{"n_layer": 8, "d_model": 448, "n_experts": 64, "experts_per_token": 4, "d_expert": 80, "d_shared_expert": 0, "activation": "drelu", "moe_layers": [0, 1, 2, 3, 4, 5, 6, 7], "router_score": "sigmoid", "normalize_top_k": true, "routed_scale": 1.0, "balance_loss": 0.000111, "balance_bias": true, "router_cosine_scale": 20.0, "n_groups": 8, "groups_per_token": 3, "init_std_router": 0.0126, "lr_router": 0.000397, "vocab_size": 50257, "norm": "rmsnorm", "norm_eps": 1e-05, "tie_embeddings": "early", "optimizer": "adamw", "lr": 0.000969, "beta1": 0.95, "beta2": 0.99, "batch_tokens": [65536, 131072], "seq_len": 1024, "train_tokens": 662400000, "steps": 7025, "dataset": "wikipedia_en"}
Below are experts of layer 3 (counted from 0) of a mixture-of-experts language model. Rows are named router (the router's row for the expert), gate (a neuron's input weights, with its number), up (a neuron's input weights, with its number), down (a neuron's output weights, with its number) and show model dimensions 320-383. Each number is 500 + 25 x the weight over its row's rms, rounded and kept within 0 to 999. Numbers have three digits each.
After each expert's rows: a language model's description of what the expert responds to. This comes from a sample of Wikipedia text that the model never trained on.

# expert 8
router:531507518515469515436478488489455528489520509533494512559515480519486492579529524496536511521511495489535481488479509451547500535491514503512461476515514457523516501522475499483546540523494504
gate0:543504510518501452512499517483478506517508455517504464473461483502518519489523448544486454490510525506466519518486482493499460451462523533487522538482485519505495501508518496527472497460501514
up0:545522540528519481490500523452467528533504477489513485478511478496538509492525437529467459484489520510459515487511481485518483440453543505480517530499467523493481490503521489505496491491469499
down0:519524470513481526495492470487562521556472484550516520430480509498488476477503529462503474502495458504471524503511486493453452492476484531507499505460493518472527483475494495514493448478499503
gate1:500514531524495517499487467512508499492544470528524525497488543553548488502498512518474497503493526536517492479497493443507498521477541530481509453516498512515518466499483481475503492521492497
up1:458487544519500519489509500502514489494516511512537531456489545540558476494488499521504494535506523541508514486496499477526496511463522520484490475515502533516482482491491479504506487527528465
down1:500473479513467520429547525495422514474513477462508465503504520467508497489467483508547513512489482495525494504483512517570489495513505480476470510492482497466506524509448501558492506534537484
gate2:476490525541518455492471487500507513499479505497504465513539498497482453506486529473495539510546504502508458508507496493517475494462488522518515507524511512510511505519509495508478494513517523
up2:494487541484496477502504446515477494492510442506469451480518492476494487507516561488481507543495527470502506500517497517515486465467499543516510522508464534485461501528482462514449492495500503
down2:469491503485517523476515457513477531476499499508490447487435514506545489478529495515519569510489507465559491525496453495514478491511484460483487541468468494486469452541461484469484477539506502
Sentence-ending periods and clause-linking words such as that, which, who, but, where, often followed by a new sentence or paragraph.

# expert 27
router:510514518524465475469489465500478533513478494521465537531483476493468486510500473496534517465533476526477467476486537495534516547502502492495473524507492467513507525527480497426527462564477473
gate0:451480543538468465470529465527499487516523519497530517530518535520497474470481454488515492542457567487522493534470466529541507532500510541517493457514458514492484565549436434526514527488523510
up0:472488520506507471476510469519469463521504536539504517540503519494457468472489478508485473521438560511533484545470475531536504494480501535488464468514459519488469545523456437467534490472479502
down0:497487507499513514526499483492482451497486489475498495502532515502504484480544546482493493472526526453498524483515505506538481508496507493532440503480530455518484518440492476503472508483547467
gate1:480503527501454489508475509506514526542532509533471517460525508457539504494491484547511507501481471494526541470502524529501518517523511544454480513472454524481477493545492520478534519522499468
up1:484510530507469483512517489577509526534525449526466491495527507478523558530486504518483479533491480509511563480436515504512483503503532502467517475522481506489485481574528489505526501511487471
down1:493490506523486507533472503458545460461525492494494506491518511486517548535489483491498452486512515487489509502514500519519519524514510521464480553533470515474475481498558460464493449466490491
gate2:480502459536469508522478485529510513478502524513515511415484509482545474477501497557525542516487449498499481476527529509470516492492506501474482481523447512509490501501477496519514501513529478
up2:457519462558484526523459498488506498480486477455510488428520513502518459484511485531499500494512507488548515452548556517478506490507533503482498493526471484491486484521508491519512481506533492
down2:496501493474498503496484494500487477498477495486465513477461484509469473519500506512500488515542450471498480492499504541491522480545515482493486525502496491486538477509510486464485478472516536
Dash bullets opening list lines, infobox labels like Coordinates and Died, digits within percentages, and connectives such as also, which, other.

# expert 10
router:509514529493464493508490463464484496469501517502449489507502508472464482500461466525516475481489464498495513499523528478525495535487475492507513499515498529534505503504483495466507488566492473
gate0:510506505527545537502476495508466471477515488520520509477469520514504504515523477470515538500507503483480496496492524461505492530517513529482499482441525513470529534503515517498502527502528529
up0:502511516492492530498497485514488474489501518499501516489466480550481481540549508506488520516469450470443526521482500468499505513490507520496550460471510529513509532484529505532475525485530515
down0:526535521516533515553491504510532486513516465500540522470532526532508518501531514471492511468494475493480494456525508518483490517472501518514498504477522534479508535473549459515469503490505478
gate1:512473495493515493513464475469527483499504450462529472503436457527488503532494481486496517495444533467466481489528489473491471477519496493459473490476530486463490489466519509456477538504517480
up1:493511508477510517494437470483508482493525472480527496531486478494477505539495462484469496502439528482480474495543524515501474445549496482480468482493512475462506494481503524476514555522516450
down1:505535495422468463513484481497474475493517532498495550497528519520473527492510459443510541542495512511467527501531477493483484526524498502489486496488457524498469501452538513512478497484503498
gate2:520518465484528479510528480470508512483524510526501533484533518488479507515471529483519520531477510500504461473553525420457515511486462486452500495491473488501510534521503476540495525477533492
up2:508502493460499517509521464471495524450509524512512519492516509502493512543478537461519496517487517524523490500560500424488541510482479492479460477498475472489533528521507490511487523488513517
down2:494495513486511483447516507489534525508496483501542502510510503527498505503498513514513489516526508513513502484518495487509497483547473508519518513491489501505485489501516524494500477536464499
Articles and be-verbs in running prose, such as the, a, was, were, been, usually after a preposition or sentence start.

# expert 9
router:534529491526485492512507468467534489506573542535500509518483420515513505532523507470522501502506531524504491503492531469523507505539506471493484521496495498499476516488543477505485522559466465
gate0:523526518547495449478492471424451494518505500499501538516519531483440501526501489519491469469478452468556514482481500492457511478489502534510448520482519508507480522512493475515572465505483527
up0:526550485538485430471497494462483464528520499494490514548523500529458528518520478491498476479499462495529546498504495513473492473504530521534468533472523553503472545489492498528561508495508547
down0:502498444462564527512530499499496508476496527516493529486514508482510535471414578513504509496487467490510469509481450499474510484496502525489480489514500511474499545518556500510477514488531481
gate1:517528497506502486503485523489490487458522500513505476487502522474528503511509492522499535494462539537499492501491506467546526496484441449488521477501511505493466512499506492501488526466476490
up1:518528512501471511514488506484528499423499542505479466485508477495532524507502508500520547517497533534521489502487498487521519526483458466513479494509541495510446520497526493534491516483474501
down1:499467495528453482460471482492508487535470490487532505494503508479534545529486501488521543501517521541510502527494518478486531483446528457494472533487484507488486487490494491481495533478492440
gate2:482529498504495505523486453475488526469529482518484526525460474509517551498484489529511513462499448519472518506476491558530467507479495518478468533501496506507495495455510519462512520543510461
up2:482509497506491489527488482503504518515525490511478487490483464536509575510499504528499545494489453505464501490501525481520503482461460520496491478499495492484503504459505526493491480510506481
down2:445498484495493536510520479478586469540540537501529522478539504522505509519507516506487508495494539477492487493520545496510474496511469486468515481491491477498525499550500526521517535543524505
Sentence-ending period plus space before the next sentence, and single capital letters opening names, such as F in Fofana, Z, C.

# expert 14
router:529528506522504474482486478477515490543534504498481489533506506488491489528509486509524522487489513555491486518534553472496497518510462474487518505510465489536483462526478512453528482558471443
gate0:466483485519484476495484458467507497491539497479483498497493509519478490516454543474493523524504478541533471508528483445503517521497526505483467478498536497507480540501526509453514498532458490
up0:487479480478516468497506483483526504472498490515472531493508483505486497513464536459513500525482510546509491509557533460487485511484509476514461489516524500467492546481503550450497498534485509
down0:522527572485525497516511477514491501525476528483496501499505477481529527482540546492507459485522508496487530477479527503510462497488490488520524538462451474496470488507502480481487442534514515
gate1:510493495539512499495506496495464532504515478478543488512523472480484507485515513525501504521544531537502555426490513489502464503513479515486490512481520500467502498549466498524554513555482487
up1:496526475520520494505484485511472523480520496517506492522540463458496490476533494527491497504546524502500550439480538490522459520535467484481490511479525505452476492575478471506561517542509462
down1:548526546514535520478526488500515522437505493508505477420515476485510507487516508512502490504506521507498510481454500531515513498517520529515436470465497518485529490466484522522522453463488559
gate2:496513486448459458509508491479473523480506444555525483469491459500474541472486500509547490522499469560460517511498502494506487466542495482522527485497454490535517469529545484526508494479468486
up2:508554495475515444500516520520520510483502444537503477489508462529476507469473495492510512536489500544498526506493516507544496520509512499551533462537479488521500470488513465529508471508460477
down2:541499483495490511462489448505502512501467470544543489559393517462493551501461497472527514528488486474565497469531479484486499475525509488520497522513510531525531521480524511506460508472477508
Opening parentheses, the verbs was, is, were, not, and year-prefix pieces like 201, 202, 200, plus capitalized word-initial pieces such as NO.

# expert 61
router:508517531497495479497468471493514490521492488467534496508520492499483494534519491528477488485489520491495481534501515466544471545487499499504463494536529482512498457568518476459502513495484508
gate0:501527469484482511493570463482496485478526459485510508476460529522478505506495498494550486547521496498561502510509499542514450472483537502504517530512503498472517499464491497494493483469517528
up0:519464497509507495509552484511477479499509469474477493439472509536463474491507478524531488498519497456509496506495501570504527467490526510501505524491468464488493520476482505508478476468514505
down0:554486511491489497509530462507494510488451507512502475481508516517526449455520493463534503464521507528462523492555518504492553525519470518492507495510528477493466517481474522480527484531498534
gate1:503471521506475482523468482500480540486497521477491459462521486476506487552531495507497484486495514480529514502503526472527483488514445476503547495506530493462490501524474479475491463503472529
up1:518487534516483518532505488522519558499475491480509452499517459479472475520493490522500524485510499467509498514518499446515467477488484466470544479504490467459538472506447440490503479487475512
down1:457520487505455520511452520491501501505468455485509487499466499485473479501534511492487456508524521504583494521469535549509495509532504501483440453458508486489522458545493488497481535504496521
gate2:499515499502506453490543472485508487467505452528471545479465475499451532479490513500457507535524459518497514495475494500484466511496459512504529528487493515456481492470464543489460460455527484
up2:490510491513479456491516489503491495450475480517474545522471451524485525471488541506481528490566500523488504471505504496498472488440472513507504522490503518505496539484494546483463483497514504
down2:459471528466439477548527510497508503532510548516508520460499510508519490478492489469472493485492510479498523518481468517484560489447541554484518537532483506501504513496553464520515478482459500
Single digits and separators inside numbers, scores, dates and measurements in tables, plus closing braces in LaTeX formulas.

# expert 60
router:503483549482502482493500476498506492510470469508481538524494485467492526517501479517473520502539463519522484479492525504515463523533472473509474472507500494517464506559500461485493490550518508
gate0:535521475496477482500525494480503521502496498489468441459430496479522531481469482503455531517412490490459524531463522555518549512491535529491528455534496464524480465481526535513499493511516483
up0:500512467493496508518541504484515528524532466493468479471434484469526517478484508508457539517418500513469549513494488541503543525489491541500515458533487482521434477470496527529501516519515479
down0:546488525496482535521496501442497493523497505485500473463508519504485541479520532538500527463483519510472479488478522513436505452491461511506504461482490439492474501496495491487537457483512490
gate1:514494526467513458561476498508484545507509494521487474530487483507513501540507473518511529497500553518510491489482561500503455531530487481494508467519504562481495502478523495469501496513476529
up1:538516514502504477531504501526426495490514494476501489524523473497516495487501489535484531484504552523517471458505536499541486520481476506507500465503535511497555549479510467491485523515478507
down1:480500540518506454504493478540501488495480481507519501497559513522509460473497546531539525468513472521554467475477513518546545484479493499567494480495525497508566487545500475495484516465531512
gate2:500477469492526482485516492537527488519475501532516528481555506518498486492475492490489502518481498507540502508487509467515500550485453480549512515479502469517462467517461458521519501517520477
up2:502506462482476492490528484537497480513490472509498503464555491496492499493491482496478503526471489519516519504488525492527483501504483480534528525500526490495498480511461503496505490492494444
down2:489488479536479472485500489536508473486488487452481510484472512460482535521472460456466500500455507497531500494490461505493475501519440495485520526497463475549511448500517478486516514449485460
Individual digits and number pieces in tables, dates and scores, such as 200,000 or 32.2%, plus letter codes like 2004 XH.

# expert 36
router:537493497530535484512470505481508477508528492539503506503471495530495528513534452522472512493493522530518496488516517457497529535496456489497490507552462516518478499508469470471519502498481452
gate0:515485490545468540457494509503487469546515514495515438486475504500494483517492509514471504506484509476461548572508485492508492525489490523475455506513509520495501510475507516542489523522521494
up0:498489498545508526493500502508508472548497525541515470494489497472525513489499496469510510508472515484508526526498478458472504515482489538469475498517489522498468489511471522502512494526506499
down0:492522504469547492520498476470504496453571495497507527505529507502522505550498462537480507501572485507509527467508498549508507501530475503479518503478480500487515464557483521462497490492484496
gate1:532517567519485480465502494457504507472519479531469499478501442510471487479531519479544523525538507524538445479532520446564492518484497500501494491503514481501537504503530477483513448525434510
up1:532480569520467515439496479449487555511520487511525494472493450489485509488547508478568489496508465505524461463576483464514500515453480495444524510504491507491569489503501481498465480537445508
down1:453485515508514542527511518475500490484478533475505558502533488488540532454493475472485549473449483526501547517498502541503489536471480477479503525465490519461479483497522511440512488501490504
gate2:446491518471460445515506502465483473523526503521516554464463511545458508467500459551506496525511552506523510517548480476500465484551541480507506442533525475492496478526520482526458503495525519
up2:427505539461487479499496515497478479545530490514501518477440501543468485489502487505498502548489536531522489508523478484501502492537536509485480446542490484488471440549515483511472507481522528
down2:466487453512453533499488504523480500527511503523462494508485478508553560482485518485545523514455483484500538504489498507473488531517518534525482513474494482520529463529491478473476519479505477
Opening parentheses, table pipes, and function words with, for, by, as, has, have, had, especially before a following phrase.

# expert 48
router:477508511492489526477464476448476485495505517518557523519485498490488509539528472527492506531502465514486498481501525455572492528503538544533514512493529502514514500525481518450505518534464457
gate0:479535463505507485495524470558497459518517489496562515465498438551483499466501471515460523514488495523505523481501526507526527500497505488487514522558575497454498512484461549496468494480474525
up0:505542499499510442491524475521498501491535492509514532474499448508510480501513496500503496537468469529474576503494523535490518486497522487516545528543565514462480515491455542464493477480476501
down0:524483481507482501546477483490494465510516519480511478442502507512484501502484507495553513516515488539474482517494474505496518510526510451521503512541519519546466501526512507516495536495516489
gate1:481496505529506499467529518472495509519553473465493513463475483507539484476551525516556460527485508501499456486512530473512544505441479516456483521510521491502479487538463492474489489513528480
up1:489517549523490480445508515476494525508545479457506537424447474488503472509509495529539474520519521517496482455508527469548528528464488524464469489501502500522499500533472484448453505506516473
down1:503497478501505460483519522490496553497523491479486520515499493538512496526517485498475532531530513516499497503532524552539506516499524510456508514473474491475503479508535459506498495490503503
gate2:456515502529485470523538487498543501503517436465483481482449483533499422541493461499487529508532452496516476477521526484529505534496479464472509493505474475467483500509468516485483513507446502
up2:496490480518490487542515490523550487508537442497490507488484465525485449520496475504493497548504451491509485491515510474532539517496478491488499503539478494483436484481470540451485505489460527
down2:490474498513508506477530523458508514481526533488420513502470506503535473478439530544497558507514502501500533535488463473482483526459477505513511487525516476514531472521496467528490507452538502
Sentence-ending periods, commas and slashes in figures, percent signs and thousands, as in 2007. or 50.8/km² or 2,996.